Weights of a small mixture-of-experts language model, trained from scratch on English Wikipedia.
Size: width 128, vocabulary 4096, 15.4M parameters.
Experts: 80 experts in each of 9 layers, a sigmoid router.
Training: a variant of SOAP for the experts, 628M tokens.
Below are experts of layer 4 (counted from 0) of a mixture-of-experts language model. Rows are named router (the router's row for the expert), up (a neuron's input weights, with its number), down (a neuron's output weights, with its number) and show model dimensions 0-127. Each number is 500 + 25 x the weight over its row's rms, rounded and kept within 0 to 999. Numbers have three digits each.
After each expert's rows: a language model's description of what the expert responds to. This comes from a sample of Wikipedia text that the model never trained on.

# expert 25
router:520463500530527497551505557547507489484483523547483515486504498530464500524479496485497544518530530518488522493533521508477490496463458509515478440495497467514489483532488482486488499475478506520480506529463491489462529514474466423516491483495497534440479465509512489473503478513512495493496469507494517494458552491488511495501482513504474468472505478480477513454510471525482500541452
up0:513490516492480525534478519553525521477514538532513493484524461503507494500506485535509504494486536501540552560494490541481535540529505471494497501479482500498542511513462472460554566507475502513515486471500497524454517537503483510505465500482490494504494479501470497554470494488466547499497502501519519502486469521501498544468490486488511529557543493496470484500506476465511468486460
down0:504489529479510508460536496502487484525548545520489557452457482486504503482491510492508460512480541493496480492482488528489494508499494521540510509549485521480505523484463533464471499476511529477546490488493470490514482522518518473483513551524496454523512471491468476486491467510483489468518524521496440516523493471501486519502521538493502439485529516502481434500531537511489521547525
What it handles: Numbers and quantities. Number tokens in counts, money, tables and parenthesized years or conversions, e.g. 1, in 1,405, more than 30, (19, (15 km.

# expert 63
router:539489522505515484526457527505492492480501501494473512500512473505473506504475511525485521503518506496496540485517527492496514528450482492476509472499491528491497502498440520501502516481505534486503507575485468471436542540485468486537488520453513491475483475492477523472500474507540454473528507528487528525492518540474490520492467479519499513500517493471456537493479533486479503592501
up0:499480470498530495505515505507502502507512480492501469497519504517465505513514527473490505491491489546542555526514553491480546521491517534490474483539470529461558509501513498531472480467518490529512512480508511515460506510505482505505472479467479469450497532466509507503495463485518555524494492433478548501474492474481465506438475514509519467544505473546498513493478467509482531482485
down0:491494492509497492474518491485570523492505489477501512495499461530492516486500447488491509531490511455499496497513486491518470520532504484460537486514517471540495495481494488467485525460457508512486464468495453496530522502475489498458496543524484568463514515461503451550500545540438462501507548526473478528475505520540536486497494521527502508497524493478482514500513505477517521505482
What it handles: Numbers and units. Decimal digits, score pieces, percentages and unit abbreviations after numbers in stats tables, e.g. .5, –1, %, km, mm.

# expert 13
router:517478560503539519508494519501493464481451529499498539521494492529461532516482528532462509454521509498502550489503513523505498536517491524456503493478503452497472461508451499490508523466522538484482484500490524516486506519509477489522542513502510518445508494488472480502498515472502515445489498490483472500491562486472498530487489561536526491485465518488456549491510520519456504522506
up0:526499496477543491527497510539480525500534505452527464480511513497504529467568499486479545425504513465514542517500508531487524477496489528484505505500484518518479476510475506500494496501497460500518479487497512523477524475513520487497497494490473493458479487546515522479540483443510544466523522482470553520511552470507482479540531483512531490522533465529513501506475473521479462482508
down0:517490502503477491473525483485483512441524509490481502508503509477458500510465528534484469495519501478484531517522505482502517532514444490509514516558500576509503494490528491495493481482496554533494541489500510464492496500452455521467483477540459494515535507512489487524470537500475508533474501508498546506461446502475481487479550482443513483495464496492496522514499495484458501494453
What it handles: Latinate prefixes and continuations. Prefix tokens starting words like con, dis, inter, im, sub, res, plus their next piece, e.g. inter-iors, incom-ple-te, sign-if-icance.

# expert 35
router:501491553488488541520473548487470495480507515498461502470482493518490501564477511507498531509489501484560555497492507502499484500489466501461443484473487498517492431472479494490506512499537542509501478518482494489456504528531488522517509533517467507452490458501441488518496446450499512448494490518486523471494550492520499498510455532522503499478500499496491495494520504506472527506498
up0:520490522511479539509518542483472477495564513518517543507494534478506539501496514462514524463478524457495498510508423491479510486515490510516487517496513439485487508500532493504514504523471506534526494465510523465481533488483516499480502489509501527485495432507500453500511529511521530490534549546460518485516488496467508469524490519498514493479456515522534481463511498530469492505442
down0:483467492504510482481520467500509456526478506529476500489531512517522461514471506488460484521507575507471534492438510483552512504484489542512516462509491497474506479497484474533523468489524481499475491541523533536487464494487495512512553477492465506505499536482515526494473496442491514490473482488516491580503487478498485530490511488491504495533488505491472554517484472522471498554502
What it handles: There and word starts. The word there, mostly in there are, plus opening pieces of common words, e.g. reg, form, dec, List, population.

# expert 28
router:496470544506547520533477538530477487466451486529463531513484495527490533522480511475465490515517499491526497494536519496510526586492483502429471508482516506496492494510447522529475524437535516478457510508475503506478506548479542509513524513483478515499509496478486506482500474516517505465488505489493478514495515514514479455528497511509480501483503490456452516468481518517468526517484
up0:508515560477512480474459451522521456500472467524475514493500536452548500514547494478498497493538529482501478486490522488498553485463487462499472516496479507488540481473495561523490490553499484517529480476474525465485523499499508520495482499510489499519575475500522491475517503517516495548480522476493478482532509511478497503492506487495493552466514504501541526446485494481508535510493
down0:545480472527512517520515505523491507487507520436482492489511463476519487504481510511501515540515467496522495533517509485479471487501482521504541521524514476500483489498495492557548448519515498473531522492476510493538479514496494534484531449501497462506499540474468488490459515497498457528509466496521489492510527491532548473518505524505507476462500447538479435516467476492515435522493
What it handles: Objects and determiners. Object pronouns and determiners right after verbs, such as them, him, any, the, plus word-start pieces like v or adv.

# expert 18
router:512488546523537529537499529537552494454487558514465526482456508526476481517486513509480486493535569488525525458518496518513522507521491488497485489490510536531448505508457513520459498491530530495496486519492487479487504525513516532537507476534490515514507487493445502478505494458522492483505455508490489464530504480523504513484502510505511508432514478480487516480533556493513522525474
up0:519553531515471501501439480498509472465521513491476488469488506471510468493478497461450473502495504525488473514516482537523510509517515498460486527497494484558477535502490461499494524520475528488507488512457538514512517497542538507482495499490471498529540487510496504525515426501489512503494486499493493501491454509504468489465508500444489456456453506481439533515549506529506515514491
down0:528485500557454509514488472538444483522507507500510531484490485492506500504477510515534466474522478506479475467497487500499472492511517481524507516489514480526474491541484471517561508469433519508505495484521402502502491532537478481509498516488491475526498494518461491497479470506516464441501519548522499509511479530512494458492482478501525510490499479464510504511471547500541462511495
What it handles: Common noun stems. Stems of common nouns and adjectives after the, a or an, often completed by a suffix, such as public-ity, dr-um-s, instit-ution.

# expert 23
router:514442521505531496510510512500496508482474492488466536485484486496492494492489557537454500490537576481529542471508497496502529502480477507468471486482528521522491509512506509534451479476490479517500483504474482486469514539511478504545540475493489469487521486483455536524465489461558463494489493536525518522480510545509505468454496527510493458481501493479469520471522554497494503498500
up0:509446493560548495480510492516496516442488569454473497517522490527504496457497499497514489544542520486538506484517501517508479473492515471522465513460484479515502497506465521491511486475530507494478484497491479478476509569506489465529549477527568485502502490483490493534485531494481499516482476533478526504484482515492459497520500460489468510512484493498499521472521494470539479498449
down0:527483451509524464498485486508493492492527472509542517523454440521490515535492507499508569466505515466486472527475488486503506531521496538497454523464505490467442522465515515522478513531533501476527508497492474543532476461513499502489444481528489499534530537517471493508483478540493485499501458479511513515516543484508473536496490489476491524508512508486507470531456496525462497524485
What it handles: Work and event nouns. Nouns naming a work, competition or organisation after the or The, e.g. film, album, game, election, League, Cup.

# expert 9
router:520451507521526524518492509499558488498513462546505535515498461488469514533534528495480522521509525502541493516550535505529496495512486515486507518497484471511430499483468535476454529490518473528476489512497549501459509500502499464548503545505515461518502532473492510475448498502554497470497505498494478516498520498467495499523469537456505529500523479522507517471549520499499526523500
up0:577489466523543523491495509497487481487534498515486547475454492478495505512498512510511509520490502538508490514460480498456460478476520515511513516501491507491522548508520524492554487487515500474467518532478510500476493527503489539498490501483543485495477525535508494511459488431464472502470473533536520479513501485446533518501514495457488440487536496526516497515506443511502487537498
down0:449517511472498548485499481521506476498497497556501454503468503528526500521492501488512476519511513503496532486546481464481504548487488500460491494536524540498546449536492511483514461536529494488501517493482506507482526516494494507491478477543515464471477526458552490537521516516526533524483527504463499516492498523513471536556498483462480499489471493533514512496514499495447512511566
What it handles: Name-internal "-er" pieces. Mid-word pieces like er, en, el, ler, ger inside proper names and foreign words, e.g. Ink-er, Ell-er-ton, Al-ice.

# expert 21
router:490479497524495500518486508516515494497502494497471508494503505523494572535532524512487518492524508506516510537531526494509517533505496499492504492440512534527441491481478504505422520494499492504475452511498468501499519505496477455536488516513448517515448473511449464529505492483506481499542504535485483495520533514488507477518522522496494491484558500470487511462528515547462507558454
up0:494498497508510418447452493508494469510532480485502490471529495503526501508537546503476497502487532485471466514526529462518522534496485454475497481516544515475462467468479557528486510473483527521499435452499529466509495507505483506507492475500509536468493498498532450558519474506497517473482548533509479485537494523493518472508508502491519492498520499498501503499530526530505494475492
down0:471517475488497520542533487520524463523526487497507532533445489519477564482494519505532491477477470500472486506482469512565539535508479478497492507474504473537502535473484493469536479515507481495489519521510494484499474468546477564451495501501520488459530468518482490494515508485527486473471488509494471515536440514513461511511494486473502512518489522488525490483526458538532501532483
What it handles: Adjective suffixes. Adjective-forming suffixes completing a word stem, such as -ical, -ic, -al, -ful, -ious, -ional, e.g. electric-al, artist-ic, power-ful.

# expert 24
router:539466535519530469558483516486491501491475499513491512476437489502485514489505528474444496530507507476546500486501496477500515517505498526460490517489491431501486505484495484547470514448497508519459492508485467486479533579485502511508539504516465509486535484478484497484531497487523457491488522486489488506491517525471485468476490501487503539477519455506435508472507497536459512511479
up0:478536482475507512496523510499518495516446496520482500539482478470530520477533539473482463510517480539509477476528499485523480550496512476496506549473517464509532517529497518480519505524495529533502512467449475496500557522551477525464528494507486485488482509463496525481491512482510498514495512491448497499516521504464508472498455508497459497494503538514484468463462559567472496482497
down0:513469503485499495478513497481515453504490475447530504461497505521471488510475489519517537493483531461514490519480541499475537474490481494482491457541486539484480450461507474520459495496495519496480503510479483510458498510511560496499460442460509514474500506507566475496503486494511485500506508521546536495517476531507500517512491476493497523522452498468527531480478483423488539526508
What it handles: Verbs after subjects. Main verbs right after a person subject in biographies and plot summaries, such as wrote, won, claim-ed, plus table pipes.

# expert 30
router:520496510495518526574492565499501512481454537524491541482450440508479501527491510478460491485507521433537505510524495501479511550528463513496469468455526484518489500510513522537504500466503508529483495522500466522469531515515503483509521528535480494478527496474497503527487500530544473472467477496517480522487504526488551481491492488517482510494510490485473506483499515480459548527517
up0:487537460511495517490468495466468503488530488537506500513488513488509492455511471473529501534525477530482502510559552484473533513450498502534497495499524492493553515515536469544502486535490485526525469484492505506490501511479469513458532543481511474491508455482499489530503547506519495494515472485479541499504533458500465498561505510460539462485513532531505490484499445514504494536502
down0:491510492524530494484543521507494486510496512476544482505515459527512504521513490526505479488454529523508524486494481484519424495523559515499482492518491491489493514519421485509484489557470528513516512484481484478507506563511484520575465483510520521496524548468520506501480477497463524509496497498488454514510488551506527498522522522496501555494471505493477457521508521475496523486484
What it handles: First names. Given names and the first piece of personal names in text and tables, such as John, David, Andrew, Mc, O'.

# expert 16
router:531473500525545500530479550523520437493479494586481549516463514529459496504499508524499550501512530485495548502513495490491508503487468514535493485503504484469498476514480478510494528514547488512496495515473497481468510533527461488510470480501509494518483453503493505492453489517507481475516520550467524507473543524504556495475492508515483475512517493522473475445526503494499521519464
up0:493497509532468498495458502525460498524534507499489504521489551513512475509492487502518503514478512503507530536494483522489518511507502548509439503485499501460525534459526486508497498468489511518524523525468495477492485578511497510489489532520506443515537531540485520484447496508519523475510531492498514499477500531503529488488534471487501483516542518548451534525487524485476492552430
down0:501505491457550474493550512515483518487518493484493514493523480530477481485515500486469496477516520470491494489528484526525478486515475493490553505441481505538497468508577509501510501530495491514455452504497502559469520478422506498530511486459501472532499455449494496547490508504482503508499488515522478474499475488505472535496490523486500506515496501487547468501490486524519517475560
What it handles: Years and digits. Year prefixes and single digits inside years and large figures in lists and tables, such as 196, 201, 9.

# expert 45
router:534456510555500476517496507559483464467506502526442527473492499491481503503520492510488483503553524468529507491497502490521500555488507490473452513476478499507500470513493536520496493471516492508492490524499481474474526540516512485515535542462479442471503530494480508507498450493518466457495486535525527502468534478505553488499500547503470468474509483516464487503526487494488507495440
up0:512509575524518463463489515506512536506537489526487520518458511478479500522508525496479528454508530494530522511519473504518503515484496534496464511522476538494527498498546513527520487505498437489512489496537485469486479499481486479493563497474494443464493468553492500522528440491509535512523488501532486507531512537520482497523491526503521452507484489493520471500512550498474485456513
down0:551528511495509506513522548521508497524486514511498479539463504449484481485494512506479507494504510465516502495464569528541483492487532488486496513491527540485531459474468506509495498502476491506498520556481487517476477518542511521488483479523510513503516517501519462512474482537511506485482495491541450500509507522509522440470491449507462497427523499480490527453445472509467518499505
What it handles: Table pipes and rows. Pipe cells and divider rows in wiki tables, especially row-ending pipes, empty cells, and semicolon-separated year lists.

# expert 33
router:496492497509545487514473506513494490444503518495486530491506479503485511526511529502478480527530476479506490461501514486499547538535509514507466491494515480470487499452503500494478506476503472484503462509430504490460492513440517498519566529455500470501470448506510479496507443508525476478508456526515507514475519532511521518447432511475497489477506478486493524478510477517469543518489
up0:515516513520479503497510501508526464467481505518494497523495484555501503480538498495482513477543486515508491540479503524472540462481498520482448503477478485511498507525433512504512462506500491450520469500507495486523496512509520498540500500566557483520433526469501495491443477508522492496479519507480524512471508480460506487479536496468466522538462521508528569480501525475504507518481
down0:497466501447500532510541521510471513470508501511511482476510491475451479505517446518478498495452477509502474500481509479505515464488508509475433501492488510515472487474466495538486496509495484486480512490478496488497553528506508466542563499469478523495489547462503508513508456521484566485522530486495501436525511458481466486479506514434514499507498517511508468458482483482495478505494
What it handles: Field-label colons and separators. Colons ending infobox field labels like Relatives:, Awards:, Predecessor:, plus table pipes, dashes and list numbers introducing values.

# expert 10
router:509472511495509515534513554518478486466461524501466558478486496540468523529488543487480483481487518460490533511513508512471531545507475501465455474467476504523481489501478491539483519455505504513481479495487466520492498536474466471558513512502496482502499484487482474523477459511549462501486503493523467495438503527489536536522502518520495484437506513496481517498505484521472542510517
up0:508495524520570473499478513522509499490468477493514539484474485459511540534504515534499480527467477520476486530510481537508508502518488469525499506518509462510490484485472443531531530508531466493472514516490467533505512521523452478492449519491497538483525481488473483518491484478521433504501561520500447509456507485505511503539493499514470490517510514512490476461528521520521528457526
down0:528467539497479495500504496504489550474469509496472488510496533494522457512520521490503487496530502566521579485476517491508461441518507517474480526493514497490480469509496511473488498477451532511468505516421563493472500552511514490481539516490514478507511506520479470490487516474515494455519505492497520536474453464506497530479532512482498511498506507506498495512522483519463511462532
What it handles: Capitalized word starts. First pieces of capitalized names and terms after words like of or the, such as Col, Pr, Vol, New.